Below are experts of layer 4 (counted from 0) of a mixture-of-experts language model. Rows are named router (the router's row for the expert), gate (a neuron's input weights, with its number), up (a neuron's input weights, with its number) and show model dimensions 0-255. Each number is 50 + 15 x the weight over its row's rms, rounded and kept within 0 to 99.
Before each expert's rows: "comes after" lists some tokens at least twice as common just before its tokens as in all text. This comes from a sample of Wikipedia text that the model never trained on. Tokens count by the router's weight.

# expert 19
comes after: " and", ",", "–", "-", " or", ";"
router:37 59 35 45 65 51 52 33 63 80 54 56 53 45 48 50 35 59 41 43 49 57 66 55 53 40 54 30 44 65 78 57 66 52 60 50 47 52 39 40 54 69 56 30 35 84 22 40 47 47 58 44 48 41 44 58 42 36 45 50 22 49 62 58 43 37 65 58 37 33 33 60 56 43 43 44 38 61 47 45 40 59 47 72 49 50 49 54 62 52 63 40 77 23 53 33 28 50 13 58 58 60 54 31 60 47 27 69 51 33 56 58 37 70 67 31 60 49 19 55 46 13 59 42 54 67 51 13 59 41 39 27 53 65 52 65 23 65 65 51 60 61 51 67 41 56 64 21 30 58 25 35 46 70 44 44 56 79 47 56 66 46 78 56 75 67 19 37 69 60 48 39 37 55 52 83 49 50 63 30 41 45 51 51 30 54 44 36 16 50 32 48 53 56 81 35 58 31 41 86 49 55 26 53 82 62 59 77 60 48 64 44 39 55 48 45 60 31 34 05 35 54 62 60 66 67 54 54 38 38 43 33 73 50 35 45 46 55 54 44 69 49 37 64 35 46 73 25 70 51 00 12 30 36 47 37
gate8:67 23 66 49 67 53 55 53 79 51 59 52 56 76 41 61 55 64 56 87 46 49 34 57 18 60 76 56 29 60 45 49 50 49 20 54 54 52 52 67 56 57 42 64 72 49 51 31 41 29 48 34 72 55 62 57 38 48 62 64 28 56 32 32 61 57 53 36 43 37 31 67 14 30 27 50 34 43 41 51 62 45 63 36 29 58 52 55 44 62 65 58 76 22 36 49 32 45 43 38 48 63 71 31 69 67 64 45 31 44 44 36 43 57 54 62 56 39 46 46 55 54 62 58 32 65 50 36 72 66 76 51 37 35 70 43 49 53 51 46 26 48 36 25 56 55 22 51 61 26 35 65 29 43 60 52 57 44 54 61 72 63 43 38 55 45 31 61 67 35 76 42 62 98 45 46 52 58 25 48 67 45 50 38 49 69 63 62 35 28 23 18 45 53 36 60 55 59 47 51 38 65 55 61 45 43 42 75 23 56 46 48 58 54 50 21 40 79 80 74 47 63 45 93 53 44 17 17 58 38 47 64 72 46 38 45 26 14 67 45 58 49 31 31 45 76 54 46 68 56 42 62 46 51 46 83
up8:45 45 52 54 65 39 37 62 39 51 32 46 70 36 22 40 49 50 37 42 29 73 59 80 39 37 64 55 79 40 50 55 47 45 56 65 54 72 55 44 26 38 47 74 42 62 42 33 36 54 61 55 58 30 53 73 64 53 81 63 58 66 35 54 49 29 44 46 24 44 42 57 49 78 36 51 62 57 49 51 56 60 65 50 55 38 31 59 55 40 46 39 45 44 48 68 57 72 61 23 54 39 32 48 47 44 59 54 43 44 33 35 47 33 75 85 58 39 79 40 73 38 21 72 42 36 47 46 70 48 40 49 43 50 40 56 58 27 55 54 41 32 37 27 63 70 49 53 76 26 68 41 47 37 57 69 58 48 41 64 37 21 57 75 36 43 69 73 57 61 47 63 39 26 83 76 27 57 51 55 30 36 27 39 12 55 45 42 45 50 53 58 39 25 44 68 45 44 37 38 53 66 22 18 69 63 37 40 60 37 41 53 33 57 55 86 44 62 59 39 57 20 68 88 48 25 91 69 40 52 42 64 71 64 74 65 34 42 49 60 53 21 26 45 59 49 38 73 54 54 73 44 56 74 34 35
gate9:47 60 53 37 51 62 63 43 45 53 76 23 35 43 65 74 53 76 47 80 59 36 72 52 47 34 60 46 77 45 61 64 42 29 29 53 74 52 50 68 70 67 70 42 92 30 48 52 65 48 45 48 40 52 29 10 43 25 53 99 45 33 58 19 62 50 64 33 49 55 46 32 39 28 37 32 54 28 47 62 18 27 20 57 49 47 75 38 57 60 51 53 66 42 71 29 16 43 43 39 64 26 45 44 62 62 24 54 71 45 55 38 34 43 62 42 47 29 57 50 37 46 68 34 51 52 55 49 62 71 59 55 86 42 40 42 54 58 38 56 67 61 55 38 39 58 51 33 40 68 65 49 25 51 56 54 71 57 42 79 58 42 50 68 58 40 51 41 56 55 52 52 46 30 75 71 45 30 45 39 49 45 36 59 46 34 33 70 58 46 47 65 20 53 51 42 47 41 48 61 63 54 32 51 69 36 42 53 48 64 56 18 52 40 69 49 76 29 47 46 65 31 47 63 35 39 63 37 56 53 61 57 74 60 31 30 49 76 73 50 41 46 68 43 44 41 68 31 74 85 34 31 39 43 73 28
up9:57 34 44 50 35 68 80 43 56 60 52 59 42 69 62 40 48 46 60 47 25 70 35 60 50 38 53 62 60 58 26 40 55 46 69 45 68 51 63 63 35 59 34 63 61 47 33 30 36 45 38 33 51 63 24 46 37 77 34 47 53 53 44 33 44 40 38 54 45 31 51 51 26 31 86 37 71 61 50 55 78 65 73 52 55 52 62 52 38 37 32 94 47 36 30 48 41 66 70 28 40 54 31 66 48 76 70 49 70 49 47 60 52 58 58 66 29 22 76 36 63 48 27 65 82 34 39 40 50 66 51 49 46 44 39 40 51 48 38 24 57 52 82 26 62 67 44 58 79 54 65 29 38 61 46 72 80 56 79 35 31 48 77 89 38 23 62 33 66 37 47 48 37 42 61 46 78 39 20 49 42 55 63 40 62 38 33 72 31 10 58 53 43 52 46 61 71 38 61 34 52 68 51 54 40 58 46 17 61 44 81 44 59 64 52 43 67 55 34 28 64 48 39 59 50 31 32 38 72 38 62 31 53 58 37 30 77 63 56 34 38 61 46 61 43 56 53 51 26 23 63 35 49 43 41 48
gate10:38 49 51 45 50 36 64 56 51 60 47 64 61 39 15 45 47 31 66 41 57 72 33 71 61 49 61 67 49 40 29 59 68 52 68 20 30 58 76 29 41 54 49 30 58 69 53 66 47 60 53 17 11 45 58 64 29 57 52 42 57 39 68 48 59 22 23 61 76 60 65 46 65 47 69 27 81 37 63 30 71 64 62 26 89 47 48 53 40 55 34 51 54 43 55 69 79 78 41 51 36 54 57 63 49 72 39 34 32 46 39 56 59 52 65 54 47 46 42 87 41 57 64 42 67 50 59 41 39 29 75 41 35 48 41 35 39 43 29 62 53 20 67 40 37 37 50 65 39 35 31 47 60 25 37 51 61 63 67 19 50 57 59 45 67 19 92 43 11 47 60 48 55 52 63 32 57 60 34 66 78 32 65 48 43 44 55 44 49 36 39 34 40 52 64 58 59 60 38 42 63 34 67 63 14 44 53 49 68 49 54 54 59 63 36 32 57 46 70 47 45 50 23 64 84 53 23 40 51 67 55 45 66 54 35 41 47 77 48 66 31 66 40 31 53 71 33 69 35 67 30 63 38 41 46 47
up10:72 61 49 52 52 72 33 70 62 59 37 41 48 43 38 20 34 47 55 21 55 84 10 45 26 53 68 47 49 57 61 46 46 75 48 27 43 58 62 53 65 75 32 37 64 56 41 62 50 76 54 61 60 29 52 48 30 60 75 30 60 48 49 73 44 53 37 39 52 45 48 54 61 70 52 33 54 66 72 41 48 50 51 37 57 62 61 73 38 26 54 60 79 33 55 39 43 70 56 56 31 55 47 74 35 80 40 57 28 56 62 61 79 45 47 30 58 58 43 54 58 69 72 28 64 51 19 28 52 48 62 40 18 49 37 43 41 49 50 57 62 56 80 54 12 31 60 28 41 42 41 47 35 60 35 52 52 37 71 42 47 32 40 52 43 16 60 55 63 25 62 63 46 23 39 65 64 40 38 81 72 38 30 53 41 30 76 50 37 38 49 50 70 53 39 50 58 33 88 52 44 30 60 65 65 48 47 54 61 62 62 53 37 47 46 36 54 73 74 76 32 70 45 45 42 59 38 49 65 53 72 37 37 83 25 40 58 49 53 29 18 38 63 36 35 42 53 45 56 76 16 68 42 40 40 48
gate11:74 54 67 57 52 74 49 55 30 43 57 29 50 28 46 52 15 31 50 56 77 50 43 57 54 65 33 84 59 50 47 57 46 54 69 53 56 38 30 31 61 46 66 55 58 50 62 49 71 47 23 59 60 46 27 55 61 62 72 30 38 40 85 52 77 36 49 87 38 44 43 56 71 48 46 62 75 72 43 65 29 12 30 13 40 51 40 56 71 41 53 46 45 43 16 46 62 58 39 39 54 65 66 55 74 49 39 65 57 39 30 46 16 33 52 27 47 41 47 63 72 66 34 26 37 58 52 53 58 46 37 70 67 45 41 46 62 67 48 49 68 47 32 46 51 51 22 43 53 41 47 49 24 15 60 39 12 32 87 58 56 58 54 58 36 64 51 41 44 46 71 53 57 59 17 29 46 50 51 71 54 56 18 36 66 50 71 32 78 45 71 20 59 47 35 74 30 47 58 57 58 64 38 49 80 51 78 33 61 53 62 45 32 61 44 73 63 69 57 45 68 58 36 43 43 59 42 68 44 29 58 37 59 47 74 38 39 37 48 40 34 55 51 48 34 46 68 54 46 58 47 35 42 39 72 64
up11:46 30 16 38 40 44 64 35 47 21 25 69 60 40 32 50 58 57 55 30 32 67 63 28 49 62 48 53 63 48 27 57 42 61 43 60 53 44 60 33 60 30 54 43 33 43 47 57 29 64 80 27 41 63 66 56 38 43 29 46 50 55 16 62 13 75 37 75 41 46 55 55 56 50 44 62 35 45 57 69 52 99 42 44 42 43 50 44 41 56 27 67 47 69 47 61 72 59 50 56 54 33 68 59 62 73 66 24 65 88 54 52 45 36 52 46 43 56 50 32 24 66 69 76 40 48 73 66 37 77 66 57 66 44 62 59 39 33 60 32 42 59 54 33 63 46 41 37 71 44 44 67 75 71 63 57 44 51 47 43 34 37 50 51 68 74 34 70 48 61 22 46 56 44 44 69 61 37 48 51 35 58 78 51 74 21 56 53 54 29 32 54 48 70 48 28 51 57 51 31 73 35 52 20 67 28 40 68 48 50 49 56 49 40 71 32 62 75 54 40 61 07 67 57 17 53 74 54 52 34 40 39 17 54 54 46 51 53 42 44 47 47 51 72 88 41 33 46 23 49 63 60 62 52 38 49

# expert 27
comes after: " the", " of", " one", " The", " all", "The"
router:59 78 45 52 16 33 72 37 69 61 59 64 55 74 87 57 56 38 58 57 18 32 54 42 56 40 42 33 52 36 61 53 55 83 67 60 25 35 63 56 22 70 57 57 46 50 50 81 54 54 73 58 68 66 65 43 54 66 60 59 53 29 55 26 44 48 72 38 54 67 59 53 48 42 41 61 32 43 48 36 86 60 69 20 61 64 39 53 38 45 64 67 42 54 81 26 55 81 74 48 20 56 55 51 59 37 52 53 27 48 47 51 12 49 35 31 55 72 45 47 34 31 70 59 67 47 57 41 61 42 30 52 77 47 54 70 67 34 51 51 63 48 79 82 45 41 46 56 31 41 38 50 30 52 37 62 79 38 50 64 45 40 61 59 40 42 52 57 61 37 47 52 44 49 53 44 44 69 50 63 16 37 51 70 53 37 47 68 15 38 51 71 33 44 29 49 41 68 51 60 33 40 85 32 22 63 41 62 30 31 44 52 39 56 64 27 80 45 46 33 39 56 40 71 39 68 42 60 54 46 54 39 53 58 36 54 37 55 39 37 33 80 47 55 60 54 30 38 39 43 22 70 57 23 23 46
gate2:41 20 76 38 41 37 46 61 24 69 46 61 64 48 60 42 68 51 77 37 27 50 57 50 39 39 53 53 41 55 47 45 47 53 46 81 54 64 67 58 44 66 31 51 46 57 45 44 58 57 76 39 37 47 65 63 39 49 58 36 31 59 39 68 40 39 28 26 56 64 47 87 60 69 38 23 95 12 44 51 69 66 43 32 36 46 58 49 44 63 71 61 46 33 57 65 52 57 55 43 35 58 74 34 35 82 40 53 57 40 44 63 52 33 44 59 38 00 42 58 36 66 84 56 65 53 35 37 78 08 53 33 65 49 59 36 58 59 55 43 29 69 44 45 42 71 40 47 66 46 42 60 32 60 40 64 41 29 48 56 49 44 39 48 57 66 53 32 34 59 42 40 19 47 50 34 38 38 24 79 38 66 81 51 48 43 77 31 45 38 60 34 68 53 47 69 57 46 39 39 64 40 68 66 47 52 60 65 43 46 50 57 17 61 67 45 75 63 30 53 57 52 33 45 55 50 49 56 65 77 28 38 39 78 30 72 25 56 44 82 58 24 70 56 55 31 34 76 42 53 46 42 48 36 56 56
up2:40 51 51 16 47 25 69 56 55 37 70 48 50 53 49 58 53 38 24 48 48 37 39 30 60 74 29 45 09 58 56 35 53 34 41 52 24 74 40 49 54 50 62 26 54 20 29 52 21 57 42 12 31 70 60 30 79 55 45 74 43 50 48 22 61 50 62 72 37 63 32 48 29 62 36 69 68 44 40 63 68 29 36 63 62 45 36 45 64 44 56 53 23 62 66 45 26 51 38 45 41 61 62 47 43 42 75 49 55 48 78 62 35 39 44 32 64 49 56 37 45 57 44 67 24 46 58 43 53 53 47 63 36 66 14 51 49 53 62 97 76 37 39 36 57 48 38 63 45 46 76 54 78 33 66 67 44 33 52 48 74 42 43 44 58 34 46 40 23 86 50 51 72 33 56 61 53 45 60 52 73 48 49 60 46 55 20 59 62 67 43 60 66 60 22 71 55 81 62 56 54 85 61 24 59 26 40 43 60 39 51 37 43 59 47 80 46 52 60 59 42 53 50 70 45 23 48 41 48 51 67 42 43 71 64 61 62 29 59 43 45 25 71 25 62 56 44 52 38 61 73 41 70 65 57 52
gate3:55 68 53 53 55 40 67 29 68 43 51 60 63 46 46 71 52 40 57 70 29 68 41 45 62 34 63 61 71 35 58 43 65 66 26 66 41 54 55 59 47 66 38 39 49 34 50 58 59 39 70 70 57 56 31 50 49 63 50 50 59 47 54 49 56 40 45 40 42 74 45 49 35 47 57 48 51 53 32 46 47 35 41 46 54 47 76 48 48 50 65 35 73 44 55 64 60 00 71 38 45 56 51 99 62 35 58 34 39 75 51 53 36 52 20 38 64 56 80 56 45 39 28 33 52 41 48 33 35 33 34 45 59 50 46 48 58 84 51 68 59 31 60 67 44 42 54 56 29 56 25 60 65 52 86 33 66 58 43 49 63 39 38 44 29 69 48 45 47 48 66 24 24 44 89 42 30 48 52 23 45 49 55 36 43 60 27 68 34 32 47 58 35 37 63 60 67 35 99 65 25 47 27 34 44 40 60 38 31 70 37 54 60 32 45 52 27 67 56 45 46 69 64 75 41 37 59 32 35 60 61 49 66 34 40 36 09 53 44 27 32 72 48 65 78 84 32 48 57 47 28 67 43 66 80 44
up3:18 51 49 26 53 45 33 59 31 50 44 42 39 77 39 37 50 36 54 50 63 51 42 39 40 67 62 27 68 43 59 52 88 24 55 47 72 57 38 30 56 56 55 52 66 60 74 59 45 48 54 37 39 06 72 41 29 26 38 69 66 56 54 38 56 34 61 50 67 32 44 34 30 49 73 41 48 36 57 64 49 70 74 61 47 58 43 24 51 40 48 70 58 44 55 56 45 46 61 48 69 31 45 54 30 63 29 68 63 56 60 38 51 28 78 50 55 58 47 58 69 60 71 52 52 64 58 49 32 60 40 52 52 49 60 40 33 42 58 63 17 80 59 46 52 45 01 24 62 50 55 38 46 44 61 79 48 60 41 50 49 41 44 61 72 29 72 40 51 29 38 53 36 77 33 65 63 70 50 60 55 57 62 76 13 54 52 48 56 69 42 38 77 34 42 54 55 62 43 62 46 47 93 72 54 62 61 54 61 40 28 39 37 57 52 39 62 56 79 32 30 65 45 62 46 65 10 48 17 97 57 55 39 42 24 26 58 53 66 48 39 37 44 18 54 49 57 50 66 35 34 55 51 54 35 43
gate4:31 25 51 66 76 39 39 64 38 56 56 58 37 36 48 52 39 59 72 63 69 65 51 56 63 47 60 74 44 60 36 46 51 74 62 39 63 47 42 55 57 41 48 62 43 81 55 53 65 47 53 75 24 55 46 58 41 45 54 33 23 62 52 44 75 26 30 65 60 52 31 51 65 76 62 76 37 65 56 50 48 00 61 47 27 53 45 41 37 64 40 59 53 36 40 71 47 51 46 48 63 32 37 67 67 48 61 29 36 56 20 36 62 36 80 29 74 53 76 67 47 23 48 38 74 62 30 55 54 47 41 15 57 63 49 80 23 47 43 56 53 30 64 37 47 19 34 40 64 56 32 76 64 57 86 37 40 81 42 85 57 62 66 34 39 64 58 50 54 55 33 50 21 46 52 68 32 50 37 47 74 47 41 50 46 52 43 68 73 47 30 41 49 47 69 49 66 36 39 45 48 60 51 33 40 51 24 73 37 14 38 47 25 44 80 47 62 31 42 26 43 67 41 41 46 62 56 46 36 44 63 55 54 50 61 74 20 37 46 46 35 46 61 53 35 76 20 69 46 53 71 47 55 59 37 50
up4:46 54 79 70 46 55 43 66 32 60 41 50 50 35 61 54 52 56 43 41 57 37 53 67 49 52 53 73 49 61 64 60 35 47 51 31 40 45 27 19 54 42 56 49 38 45 80 60 64 46 51 62 39 40 34 66 30 41 58 52 34 53 28 33 46 50 28 69 49 60 28 48 43 26 57 64 29 39 72 34 75 33 65 40 63 58 42 57 39 45 67 48 58 53 52 75 74 70 56 38 62 55 71 71 71 55 44 49 55 42 37 65 39 41 73 24 61 84 56 51 60 20 70 63 35 42 65 48 45 40 39 41 79 36 38 39 59 39 57 53 50 38 65 46 48 54 50 49 56 65 61 84 40 80 56 46 36 91 41 35 62 37 32 49 32 51 44 53 66 54 27 84 06 58 37 49 20 55 39 54 40 57 35 48 59 58 71 47 29 57 41 47 22 56 61 38 22 62 26 49 49 51 57 46 33 81 52 54 40 27 13 30 28 36 74 25 64 29 25 43 64 71 31 34 51 94 76 29 28 38 65 66 62 60 57 66 53 39 55 52 61 53 64 57 52 63 39 64 25 58 52 47 54 32 52 76
gate5:47 46 57 78 43 68 57 49 66 72 36 55 60 67 49 75 31 65 62 59 52 58 35 43 14 74 68 68 40 26 83 54 57 42 68 28 57 33 66 73 52 60 44 42 46 43 80 50 40 48 64 54 57 77 59 50 46 17 13 23 61 69 41 55 54 42 69 34 71 94 68 72 66 72 53 68 43 40 68 51 63 60 43 20 51 53 39 66 23 61 32 42 60 51 37 28 40 47 70 38 74 42 55 23 45 43 52 49 50 52 64 45 57 53 36 73 38 61 54 26 22 66 49 58 16 37 38 55 32 63 56 51 47 33 21 41 61 46 89 37 43 54 50 47 53 60 56 63 32 70 35 53 43 48 43 48 39 32 34 56 60 46 51 59 69 81 27 57 51 55 66 33 59 33 37 32 40 33 39 75 35 55 58 50 64 30 66 25 49 46 65 69 33 52 48 62 65 44 49 63 35 43 52 57 39 69 30 40 39 46 51 73 50 40 51 14 38 44 40 52 41 55 56 36 35 54 68 73 62 31 42 35 51 42 47 73 40 50 42 39 38 50 30 27 71 65 21 55 63 69 58 58 25 28 60 47
up5:38 50 26 37 54 61 34 52 41 45 49 73 41 62 41 64 48 55 36 98 73 47 75 68 88 35 75 45 41 59 38 65 61 40 33 39 83 50 42 64 32 53 69 34 64 58 44 38 32 31 27 11 48 63 47 48 55 48 67 48 44 43 63 71 40 69 63 41 27 22 57 25 40 80 38 23 41 48 49 44 62 43 30 55 56 32 63 37 46 80 73 55 50 71 53 70 65 46 51 20 55 55 64 62 45 39 66 60 57 50 72 54 56 46 61 49 66 43 66 40 61 23 66 21 36 53 75 66 55 46 66 35 59 48 88 49 45 47 49 47 34 28 58 60 48 64 51 50 59 27 54 62 62 69 64 35 14 69 41 40 68 39 33 50 68 66 18 36 50 47 22 34 25 72 57 47 55 27 36 37 48 41 55 32 45 34 34 45 43 42 51 63 35 47 70 40 58 72 43 31 66 43 56 22 84 59 16 27 44 54 69 61 56 27 52 63 56 36 59 59 63 38 59 61 53 33 49 42 70 47 53 64 51 46 46 42 54 64 60 57 46 28 60 57 61 30 68 48 41 48 34 37 25 70 67 42

# expert 29
comes after: ",", " which", " that", " who", " he", " it"
router:37 52 46 68 44 39 55 58 53 51 66 52 56 49 29 53 32 42 52 27 42 42 28 72 24 56 24 58 62 54 55 44 43 50 88 42 41 80 29 71 45 48 47 31 33 69 36 64 37 55 64 46 46 31 40 48 13 64 43 55 53 40 56 52 42 57 56 39 46 47 34 70 41 48 57 40 39 58 73 56 45 59 81 34 67 47 47 42 52 37 60 40 42 32 48 27 64 77 24 66 52 79 38 56 32 32 31 69 39 49 43 60 34 58 61 52 55 31 51 62 54 58 70 49 79 57 35 30 67 48 50 38 34 60 49 42 41 40 56 50 84 43 53 47 52 47 54 49 16 35 60 16 48 54 17 44 90 47 42 57 40 74 57 31 73 42 52 55 51 39 75 37 50 37 33 66 54 24 55 45 41 38 59 61 47 57 47 64 30 39 33 37 59 66 56 52 32 61 54 52 66 43 56 82 58 91 65 47 44 53 42 47 51 61 72 55 68 21 42 36 50 64 51 39 62 99 28 57 68 55 31 52 38 64 55 39 63 72 36 81 16 39 38 62 58 77 38 29 87 46 28 50 26 60 25 67
gate10:37 46 45 63 49 60 28 48 27 41 64 51 25 51 80 38 63 56 43 44 30 46 61 40 55 39 52 51 32 63 48 42 47 41 35 50 48 29 32 30 45 50 37 49 57 51 73 55 58 70 55 60 79 73 67 59 79 60 71 22 63 25 67 19 62 50 66 43 50 50 37 41 55 51 25 63 52 61 67 58 64 58 47 32 50 64 49 68 47 31 52 50 58 65 28 57 72 38 58 56 44 48 55 36 42 37 54 49 66 26 30 68 36 21 54 51 40 65 38 53 97 47 36 46 38 64 43 66 35 59 39 71 65 30 79 41 68 38 51 48 46 46 32 51 34 63 67 51 36 41 55 51 65 64 61 55 26 44 32 47 81 42 41 61 44 61 50 08 75 33 55 37 50 95 40 34 48 44 69 46 35 79 18 68 69 66 71 40 63 71 24 59 53 47 89 30 55 55 43 20 39 59 52 58 70 58 63 27 26 53 33 73 60 18 37 56 51 47 35 43 49 34 57 35 48 39 33 53 26 56 54 59 32 75 62 50 74 32 78 39 45 66 60 46 80 47 40 51 33 51 48 47 36 39 47 64
up10:29 34 43 60 49 48 50 47 28 64 50 62 23 50 76 48 84 50 57 40 15 68 40 55 40 32 32 45 44 67 47 36 44 42 26 54 53 43 38 22 23 64 58 50 55 68 53 69 60 66 49 50 51 79 74 73 54 87 68 38 68 19 57 43 46 67 44 22 46 39 37 44 56 47 34 32 64 68 61 37 74 41 39 43 61 35 67 63 46 15 54 52 30 68 62 47 87 42 60 33 32 45 53 57 29 51 33 73 33 29 30 87 13 38 54 56 50 50 45 64 53 61 64 43 58 41 42 41 60 34 54 55 61 34 68 59 68 52 32 47 60 44 60 65 28 51 54 45 36 61 54 31 53 65 57 51 32 29 39 37 65 54 49 22 54 50 54 19 82 53 49 63 47 75 52 54 65 44 85 55 52 57 34 55 31 58 65 47 61 53 23 41 64 42 73 60 36 40 34 18 50 68 63 84 53 75 55 68 21 54 47 53 55 28 79 42 45 25 48 60 50 62 26 58 70 62 31 48 39 52 51 67 40 67 30 55 75 59 59 18 55 63 66 49 58 51 40 41 39 46 39 58 48 52 47 48
gate11:66 47 52 71 59 65 55 58 46 47 40 28 51 58 55 23 70 47 44 31 42 73 39 52 24 41 80 68 25 55 51 59 30 58 57 40 37 44 39 43 32 80 63 24 40 58 56 50 27 58 84 57 62 39 56 54 59 50 62 30 27 33 33 45 52 60 55 40 44 73 33 38 73 44 54 04 68 73 65 49 47 67 60 44 50 52 49 44 31 46 68 50 67 44 63 66 54 57 88 65 49 53 45 47 35 52 30 69 33 27 30 83 66 40 70 54 59 23 34 44 59 15 37 53 54 78 34 29 65 24 44 60 62 41 50 65 19 64 54 35 63 43 95 81 50 54 92 32 29 62 41 46 55 68 65 39 57 43 63 31 80 48 58 46 29 24 38 58 56 39 55 48 42 41 55 78 40 50 54 38 41 52 37 38 53 58 40 45 26 83 30 51 50 73 44 42 37 56 34 60 51 47 55 73 35 70 64 54 61 43 57 42 50 06 40 52 53 37 48 65 61 55 53 58 51 53 48 60 66 68 45 61 50 43 54 46 63 46 67 41 46 43 38 74 43 40 63 48 54 25 39 51 35 36 52 22
up11:50 52 72 59 54 52 47 55 56 38 39 76 43 29 51 32 48 60 55 37 32 42 72 25 57 47 49 25 21 50 28 43 42 68 58 22 60 39 31 69 74 32 22 51 44 65 57 73 64 82 47 72 64 50 86 70 74 52 28 64 39 36 54 47 46 68 46 59 31 76 43 57 68 36 42 62 55 63 67 57 56 73 55 50 59 86 39 66 84 41 62 38 48 47 22 61 65 17 74 43 53 71 71 62 47 47 77 52 40 49 46 66 64 58 52 35 36 45 31 33 62 35 31 37 57 75 46 47 40 51 45 60 47 67 65 58 45 62 42 43 45 52 41 48 19 59 70 41 52 58 62 40 00 63 67 52 42 55 63 37 69 22 53 46 54 34 37 32 52 49 36 65 56 76 48 69 60 80 91 58 07 48 48 39 41 54 54 45 58 63 55 44 46 53 62 50 47 50 78 40 27 44 29 51 48 45 60 40 48 58 40 41 63 43 41 33 52 43 39 67 61 28 64 48 42 55 35 24 52 32 17 62 75 46 47 25 51 55 53 40 38 27 70 55 44 37 64 49 35 44 51 33 31 33 35 55
gate12:63 54 39 53 63 38 34 47 39 46 49 43 78 55 42 13 59 70 54 38 50 51 10 55 38 56 99 54 32 70 35 68 67 61 65 45 41 62 54 58 84 72 12 30 37 67 51 64 37 53 52 63 27 41 65 65 60 68 73 25 61 40 21 43 51 53 57 46 58 43 57 49 69 31 77 37 67 70 70 43 52 70 41 36 46 40 45 74 70 47 41 34 44 29 36 48 52 59 50 48 62 50 45 68 21 58 27 35 31 22 65 57 63 55 60 40 47 34 60 50 45 59 34 32 42 42 38 34 44 54 50 45 44 72 29 21 51 56 33 43 53 69 67 54 30 66 67 39 53 52 25 30 59 72 39 76 55 43 50 32 32 23 62 46 68 36 71 45 38 71 56 41 33 50 44 65 48 33 51 71 51 45 62 49 42 48 67 41 65 61 52 24 72 58 39 59 59 36 56 46 53 49 28 75 56 53 48 48 61 68 82 70 33 41 26 49 37 62 38 43 49 63 61 29 65 35 55 35 82 61 67 46 37 69 19 32 63 61 67 59 64 45 50 62 00 55 43 65 55 56 43 57 45 41 38 38
up12:61 32 42 44 16 46 37 39 36 42 58 65 55 77 73 67 10 51 47 58 56 51 60 62 59 59 41 42 68 50 64 17 62 53 60 52 74 54 13 78 52 23 46 58 46 44 35 22 51 51 34 67 46 62 61 45 56 37 31 75 43 68 78 44 38 41 47 43 30 61 53 59 31 53 70 57 42 42 22 44 54 51 58 57 20 62 28 31 44 57 43 67 65 69 44 19 33 48 41 39 72 43 29 33 49 44 58 69 76 71 70 60 77 34 26 50 48 63 39 42 69 67 57 74 50 39 45 72 49 63 36 66 29 46 66 87 60 41 66 39 39 70 42 23 47 45 30 38 39 46 52 55 47 48 76 35 39 47 35 57 43 54 48 43 43 61 45 70 51 52 64 42 64 29 58 32 56 26 70 59 37 43 41 72 37 39 42 37 54 38 37 60 54 52 64 38 47 64 50 39 48 54 66 59 26 47 11 63 56 19 55 42 57 51 51 64 73 34 41 41 46 33 49 27 45 33 50 78 36 50 30 64 37 41 83 72 52 38 54 63 43 54 60 31 57 42 44 55 79 56 87 52 76 69 82 60
gate13:50 24 48 80 64 39 53 49 60 28 83 82 35 48 61 53 65 49 42 43 60 47 56 41 59 27 40 59 42 56 45 53 53 50 41 61 57 07 48 30 55 40 31 31 50 51 66 67 47 42 74 66 63 65 53 52 60 41 49 54 42 22 50 31 38 57 41 19 75 83 39 31 60 55 45 68 47 46 56 34 59 47 76 45 62 46 63 45 66 39 59 39 43 47 38 53 49 38 61 60 29 29 74 37 74 99 61 71 52 53 42 64 47 39 47 67 64 54 43 58 74 56 45 67 53 28 45 48 26 53 57 51 48 45 48 46 37 18 50 51 47 24 55 69 36 59 48 61 62 50 62 62 50 63 48 27 41 50 31 48 47 27 52 57 59 55 58 37 55 43 61 51 34 44 54 69 65 49 54 61 47 51 68 59 33 27 30 81 54 51 17 68 41 75 99 26 61 69 44 25 54 48 49 37 54 53 55 40 27 52 51 26 69 55 54 30 95 54 54 48 70 50 68 36 56 35 22 44 40 18 37 68 61 38 40 50 62 59 73 26 53 49 34 52 66 39 69 58 17 25 36 20 63 35 56 52
up13:33 60 40 58 47 63 48 53 81 48 58 73 29 59 61 46 57 28 46 58 57 37 53 57 53 38 65 67 62 68 49 54 54 77 40 57 45 11 49 20 20 40 72 18 70 50 61 85 48 43 63 54 59 73 72 57 61 24 44 48 56 24 59 59 40 59 68 37 44 69 39 55 51 67 46 48 56 37 63 30 81 45 33 16 52 13 45 48 48 44 62 56 39 47 41 80 49 43 71 49 15 50 66 40 57 61 71 72 44 54 31 62 42 44 57 40 27 21 44 52 59 40 46 56 42 48 50 42 32 25 45 39 70 50 84 70 28 52 33 60 42 26 61 78 61 56 59 55 30 28 62 71 47 46 50 35 47 55 36 57 66 57 44 30 56 65 31 38 69 42 45 49 39 62 54 61 55 56 58 67 55 59 50 39 62 63 31 51 51 34 48 60 29 59 71 36 77 32 40 45 55 20 61 29 47 67 43 54 15 41 51 37 42 46 48 34 41 34 54 45 55 58 58 69 57 52 48 46 30 28 38 79 55 66 41 57 50 47 84 49 60 88 53 69 73 56 38 54 28 11 33 30 59 68 30 67